config = dict(
    num_hidden_layers=9,
    hidden_size=768,
    n_experts=16,
    experts_per_token=1,
    d_expert=624,
    d_shared_expert=0,
    hidden_act='squared_relu',
    moe_layers=[2, 3, 4, 5, 6, 7, 8],
    router_score='softmax',
    normalize_top_k=False,
    routed_scale=4.83,
    balance_loss=0.00207,
    balance_bias=False,
    router_bias=True,
    init_std_router=0.0117,
    lr_router=0.000621,
    vocab_size=39538,
    norm='rmsnorm',
    norm_eps=1e-06,
    tie_word_embeddings='early',
    optimizer='soap_variant',
    learning_rate=0.00173,
    beta1=0.95,
    beta2=0.98,
    max_grad_norm=0.5,
    batch_tokens=[65536, 131072, 196608],
    max_seq_len=1024,
    train_tokens=1250000000,
    max_steps=10463,
    dataset='wikipedia_en',
)
Below are experts of layer 2 (counted from 0) of a mixture-of-experts language model. Rows are named router (the router's row for the expert), up (a neuron's input weights, with its number) and show model dimensions 128-159. Each number is 200 + 40 x the weight over its row's rms, rounded and kept within 0 to 999.
Before each expert's rows: "mostly gets" lists some tokens that are sent to it at least half of the time. This comes from a sample of Wikipedia text that the model never trained on.

# expert 14
mostly gets: "==", "===", " ==", " ===", "====", "==See also=="
router,235,210,220,116,267,220,178,155,229,200,142,222,239,199,109,235,191,214,186,226,248,195,167,172,193,208,206,131,205,259,249,198
up0,281,210,154,193,214,177,194,187,247,182,211,242,154,209,146,221,171,125,155,185,156,243,139,207,228,181,305,207,147,108,216,168
up1,217,198,191,200,170,143,171,194,179,113,205,165,182,216,199,202,197,213,206,260,164,237,240,179,105,193,263,207,186,192,196,151
up2,204,178,135,136,179,170,117,297,233,154,243,165,319,255,182,236,267,242,218,179,186,158,211,181,136,171,233,181,158,183,210,218
up3,234,236,163,207,214,213,190,202,203,211,227,144,194,164,204,190,192,214,195,224,193,173,152,173,249,226,209,199,149,233,177,152

# expert 12
mostly gets: " other", " several", " these", " many", " local", " various"
router,183,188,237,198,251,156,207,152,214,201,126,163,164,182,170,179,249,168,209,235,188,251,179,180,173,180,203,243,167,270,184,210
up0,183,194,250,192,211,214,136,217,193,197,283,231,192,169,221,219,157,227,164,144,270,217,188,215,221,224,237,169,239,157,175,192
up1,241,215,179,189,251,233,221,120,177,191,201,206,183,288,145,190,223,192,209,222,198,149,218,186,214,192,234,191,191,188,184,180
up2,238,195,178,202,164,226,209,216,210,220,199,238,160,180,221,207,232,217,187,150,237,246,215,252,158,242,174,126,211,276,183,177
up3,187,220,262,171,235,212,232,189,245,119,227,188,238,202,216,141,240,200,308,165,217,217,232,227,208,163,207,211,223,220,249,202

# expert 7
mostly gets: "S.", " United States", " U.", " USA", " US", " Australia"
router,239,199,163,179,189,232,216,74,231,169,260,255,220,171,132,212,134,263,213,170,159,196,149,232,269,212,223,255,210,180,135,221
up0,174,167,182,165,196,166,221,184,233,141,195,213,259,249,212,247,147,127,177,213,162,238,202,171,183,220,150,261,239,191,194,209
up1,173,164,254,229,203,226,211,186,278,228,138,173,236,201,214,167,224,205,216,249,200,206,252,173,224,198,156,207,221,179,213,223
up2,209,132,209,178,236,174,255,185,136,167,172,159,152,275,149,73,142,211,244,258,218,212,135,160,233,173,172,182,133,225,235,197
up3,162,227,229,257,240,179,205,219,149,225,272,225,183,253,161,151,174,194,148,181,191,227,196,207,222,200,166,163,190,127,138,267

# expert 4
mostly gets: " third", " back", ") is a", " second", " won the", " and was"
router,221,210,235,241,186,261,151,191,207,201,176,109,160,207,180,199,185,151,187,273,147,168,174,306,177,175,193,218,138,250,229,237
up0,220,217,135,179,221,226,183,179,216,229,242,182,174,236,226,237,129,216,177,175,230,101,242,196,226,239,154,245,166,226,265,200
up1,204,227,221,250,171,243,146,228,239,155,254,225,159,253,140,228,230,194,179,217,196,173,215,178,262,238,226,222,212,180,229,224
up2,207,198,153,228,170,224,240,231,207,216,123,263,114,230,240,195,253,168,224,200,154,260,103,202,228,228,181,115,172,216,136,203
up3,277,211,135,249,176,299,207,249,154,162,190,320,202,236,214,237,216,175,163,126,153,179,212,201,165,124,170,178,208,200,148,236

# expert 2
mostly gets: "018", "013", "019", "011", "014", "020"
router,129,214,234,187,217,197,217,289,267,251,175,259,195,239,197,201,91,207,196,142,204,173,187,186,289,190,186,209,178,133,177,252
up0,158,221,213,235,243,266,263,197,246,165,216,253,235,273,192,273,153,197,159,235,209,223,268,174,142,185,244,251,188,247,230,204
up1,122,179,228,178,228,149,225,261,194,208,164,187,224,233,229,212,213,234,155,201,235,198,215,216,203,166,117,227,168,214,222,122
up2,199,140,179,158,189,188,251,171,180,219,169,220,218,226,281,198,217,237,212,205,215,198,234,225,294,251,182,172,142,127,235,203
up3,197,192,202,162,204,99,170,171,168,193,251,204,174,196,199,221,120,208,141,200,221,126,194,146,244,250,181,193,181,142,248,209

# expert 0
mostly gets: "″N ", "28", "29", "31", "39", "37"
router,202,180,224,283,240,184,233,230,241,222,202,197,187,169,241,175,187,324,204,175,233,244,100,173,135,165,227,199,239,151,181,145
up0,213,149,212,222,171,155,130,204,142,194,132,140,242,273,226,208,110,258,236,226,160,214,245,171,217,216,206,190,188,221,185,228
up1,239,151,275,200,221,201,185,137,220,143,179,175,213,163,182,206,185,202,172,134,222,242,107,238,167,188,243,134,237,185,267,261
up2,241,231,176,140,200,229,236,133,204,283,220,226,206,152,200,203,239,178,190,203,124,185,240,155,178,283,175,248,164,216,230,178
up3,154,169,222,213,175,176,136,228,276,200,161,182,170,208,197,244,199,241,208,218,181,255,118,149,305,197,192,169,207,249,203,179

# expert 8
mostly gets: ", which", " which", " who", ", but", " when", " that the"
router,250,198,118,113,132,215,222,268,127,179,203,164,277,160,179,261,239,167,230,179,244,187,188,155,247,178,201,198,176,102,102,158
up0,241,205,182,218,156,131,293,130,224,233,182,184,221,160,241,199,230,161,170,197,190,244,198,230,135,177,213,206,209,198,258,140
up1,265,192,194,181,126,272,221,169,163,213,190,242,181,188,255,207,163,182,200,138,275,137,226,187,224,192,240,196,243,164,134,200
up2,141,265,179,189,244,170,181,168,179,226,240,225,198,323,170,181,215,179,276,207,256,200,142,253,204,138,184,210,222,259,231,231
up3,145,191,192,244,167,159,251,158,215,198,139,173,170,261,230,257,224,182,253,191,175,208,203,173,220,179,180,171,229,139,217,128

# expert 15
mostly gets: ", and", " and", " and the", "),", " or", ","
router,266,226,112,191,248,251,135,271,215,206,211,203,184,180,204,136,189,185,127,220,162,220,213,130,146,262,157,157,174,195,197,185
up0,122,207,213,207,227,233,228,263,193,257,170,162,244,188,161,327,130,198,243,171,221,159,150,259,256,212,194,179,222,195,150,183
up1,199,225,183,210,297,264,172,183,190,217,248,210,184,209,247,222,150,201,235,144,111,144,242,218,256,117,224,186,178,196,232,197
up2,124,198,221,206,214,200,192,217,203,210,170,252,150,184,260,198,180,194,168,206,180,216,150,228,208,249,177,218,235,174,214,243
up3,219,264,194,202,167,255,180,176,164,227,207,195,166,187,232,254,260,192,205,144,186,256,191,157,161,213,194,139,202,191,223,216

# expert 1
mostly gets: " | ", "–", ") | ", "; ", " | +", "/"
router,207,196,140,242,244,211,224,256,67,179,306,275,249,177,121,266,163,269,173,181,172,196,154,243,110,285,174,169,211,207,254,240
up0,166,230,186,189,196,180,128,241,143,304,192,222,148,240,208,154,134,277,162,240,202,136,234,226,258,132,195,176,203,219,219,179
up1,237,216,157,233,152,152,148,121,198,231,198,224,226,175,195,286,200,261,300,204,178,228,133,194,170,258,154,199,178,237,212,249
up2,116,132,252,171,275,211,147,197,171,230,183,211,261,221,209,232,146,140,201,146,149,190,163,228,205,156,220,148,283,182,239,214
up3,248,217,156,157,152,201,177,258,233,222,217,189,196,271,141,249,217,151,252,171,188,192,221,214,220,190,177,211,151,235,133,219

# expert 3
mostly gets: " l", " un", " very", " del", " e", " fl"
router,165,207,231,219,197,182,185,186,203,220,173,202,191,222,253,202,321,199,173,181,142,168,214,161,294,205,292,209,257,201,174,166
up0,193,205,188,215,164,206,219,243,191,194,158,181,185,216,238,252,231,214,259,197,176,206,186,185,207,180,241,190,186,275,139,221
up1,110,276,236,243,191,144,162,181,174,303,201,211,144,238,248,207,195,226,146,181,220,188,245,187,221,206,176,197,214,296,268,172
up2,180,245,174,209,168,181,171,180,204,163,275,191,217,281,208,250,253,239,229,228,172,161,258,227,224,233,222,225,212,174,188,209
up3,126,236,185,174,129,227,131,209,204,242,193,241,203,184,248,189,245,187,138,259,178,210,128,122,167,147,251,177,239,194,142,170

# expert 10
mostly gets: " married", " died", " mother", " Primary School", " children", " daughter"
router,200,214,152,219,204,197,214,128,224,172,149,178,125,155,219,218,157,155,234,177,213,230,186,109,236,246,156,209,278,225,289,72
up0,201,188,235,156,207,203,215,246,214,270,243,250,203,185,236,157,214,176,270,173,220,203,165,212,190,179,236,203,148,216,274,212
up1,184,144,134,202,209,135,245,196,154,189,208,221,170,97,212,180,190,144,285,168,244,241,153,163,255,197,196,202,177,157,144,300
up2,197,242,241,220,202,229,254,179,165,200,198,175,213,215,256,215,176,195,184,188,235,197,185,253,131,190,187,185,267,195,176,198
up3,256,218,203,206,119,198,209,152,133,244,209,187,181,239,138,174,148,201,172,247,221,223,289,194,219,195,223,151,230,163,178,210

# expert 11
mostly gets: " Shin", " Juan", " Josh", "i K", "a K", " Joe"
router,190,218,217,171,239,222,196,144,131,205,198,235,135,236,294,251,131,183,221,210,268,214,227,195,203,188,218,149,180,146,256,235
up0,203,256,170,156,216,178,214,315,178,167,220,213,245,231,266,170,323,249,236,195,233,169,163,245,178,141,220,217,176,187,164,240
up1,185,180,231,252,160,169,196,202,257,271,201,184,191,212,214,212,251,196,222,186,147,212,181,182,225,204,159,190,236,198,157,182
up2,234,173,173,260,196,241,183,91,171,184,195,197,232,181,125,237,138,122,208,207,250,208,207,242,228,206,140,180,184,179,211,237
up3,166,195,160,216,135,225,169,159,210,229,190,239,214,125,187,167,279,240,268,187,175,198,231,158,211,225,189,265,238,264,233,189

# expert 9
mostly gets: " Sk", " Sw", " Mag", " Bur", " Gar", " Sm"
router,175,232,198,239,123,134,208,223,174,243,242,134,185,156,313,180,291,240,231,171,181,171,241,237,137,183,281,238,212,169,211,193
up0,222,206,188,241,180,246,180,206,171,157,218,147,235,269,163,179,174,197,256,124,233,203,179,151,214,267,234,185,163,215,167,210
up1,141,214,219,186,180,288,231,208,193,303,167,215,252,194,232,310,243,202,256,142,189,119,190,242,171,149,235,231,231,173,192,212
up2,192,139,178,212,212,292,215,254,221,256,211,201,251,188,221,242,144,152,186,165,192,220,208,229,147,215,250,204,222,197,183,190
up3,190,155,181,227,201,223,162,189,177,186,175,241,251,178,158,167,218,184,202,199,194,267,227,160,200,214,193,157,179,232,158,233

# expert 5
mostly gets: "\n\n", "\".", ").", "\"", ")", "- \""
router,102,170,238,293,109,214,234,161,235,238,261,193,215,220,178,225,174,237,157,261,222,209,206,264,188,208,164,184,210,211,223,254
up0,214,248,176,202,201,161,252,152,149,170,221,140,170,175,277,202,160,237,208,253,168,125,181,238,285,199,289,184,216,224,171,202
up1,227,224,265,193,149,242,204,192,138,281,139,188,274,255,225,230,154,209,193,232,196,166,167,227,177,202,220,205,230,163,194,200
up2,155,207,247,159,157,206,176,201,223,139,169,207,207,109,157,246,246,185,297,257,180,173,160,229,217,166,212,235,233,272,256,179
up3,194,258,95,128,253,166,182,211,164,199,205,160,215,217,212,232,95,125,242,173,135,245,162,214,184,200,212,188,230,165,174,181

# expert 13
mostly gets: "wood", " Jones", " Johnson", " Jr.", "ensis", "ić"
router,228,224,307,196,145,188,219,217,176,161,204,213,184,228,251,140,146,236,200,203,203,163,250,216,139,204,206,171,198,256,134,261
up0,189,184,255,154,183,173,138,221,198,183,221,256,146,197,206,195,193,206,175,163,157,203,161,205,147,156,269,204,212,131,177,164
up1,210,238,200,208,206,236,208,284,185,179,281,253,223,114,240,280,199,179,134,214,188,270,178,209,215,215,174,192,200,253,161,171
up2,203,205,118,196,202,143,181,235,170,142,132,200,224,172,256,210,198,190,215,288,146,201,181,151,282,125,235,171,179,218,103,220
up3,162,238,189,211,191,206,232,222,191,191,202,183,201,150,175,207,198,259,171,162,212,137,150,219,152,138,250,283,305,233,146,273

# expert 6
mostly gets: " Viscount", " World", " General", " Squadron", ": The", " Air"
router,204,190,207,164,180,167,217,267,248,181,252,205,219,285,234,158,165,208,240,198,288,213,262,210,285,202,165,191,205,195,221,179
up0,217,218,146,183,161,243,230,100,162,133,150,201,169,177,275,166,300,155,256,211,214,216,304,224,96,210,261,187,172,254,163,269
up1,186,195,150,175,248,277,174,237,191,242,170,209,211,332,174,183,157,153,192,196,185,161,168,305,203,221,177,186,227,151,182,161
up2,151,207,236,156,253,129,228,225,126,179,257,220,147,297,268,202,126,241,329,162,205,234,259,164,164,176,223,196,184,173,206,225
up3,245,263,214,215,239,265,243,174,182,179,186,139,244,157,161,184,171,126,224,218,162,243,244,158,166,218,189,197,203,245,197,171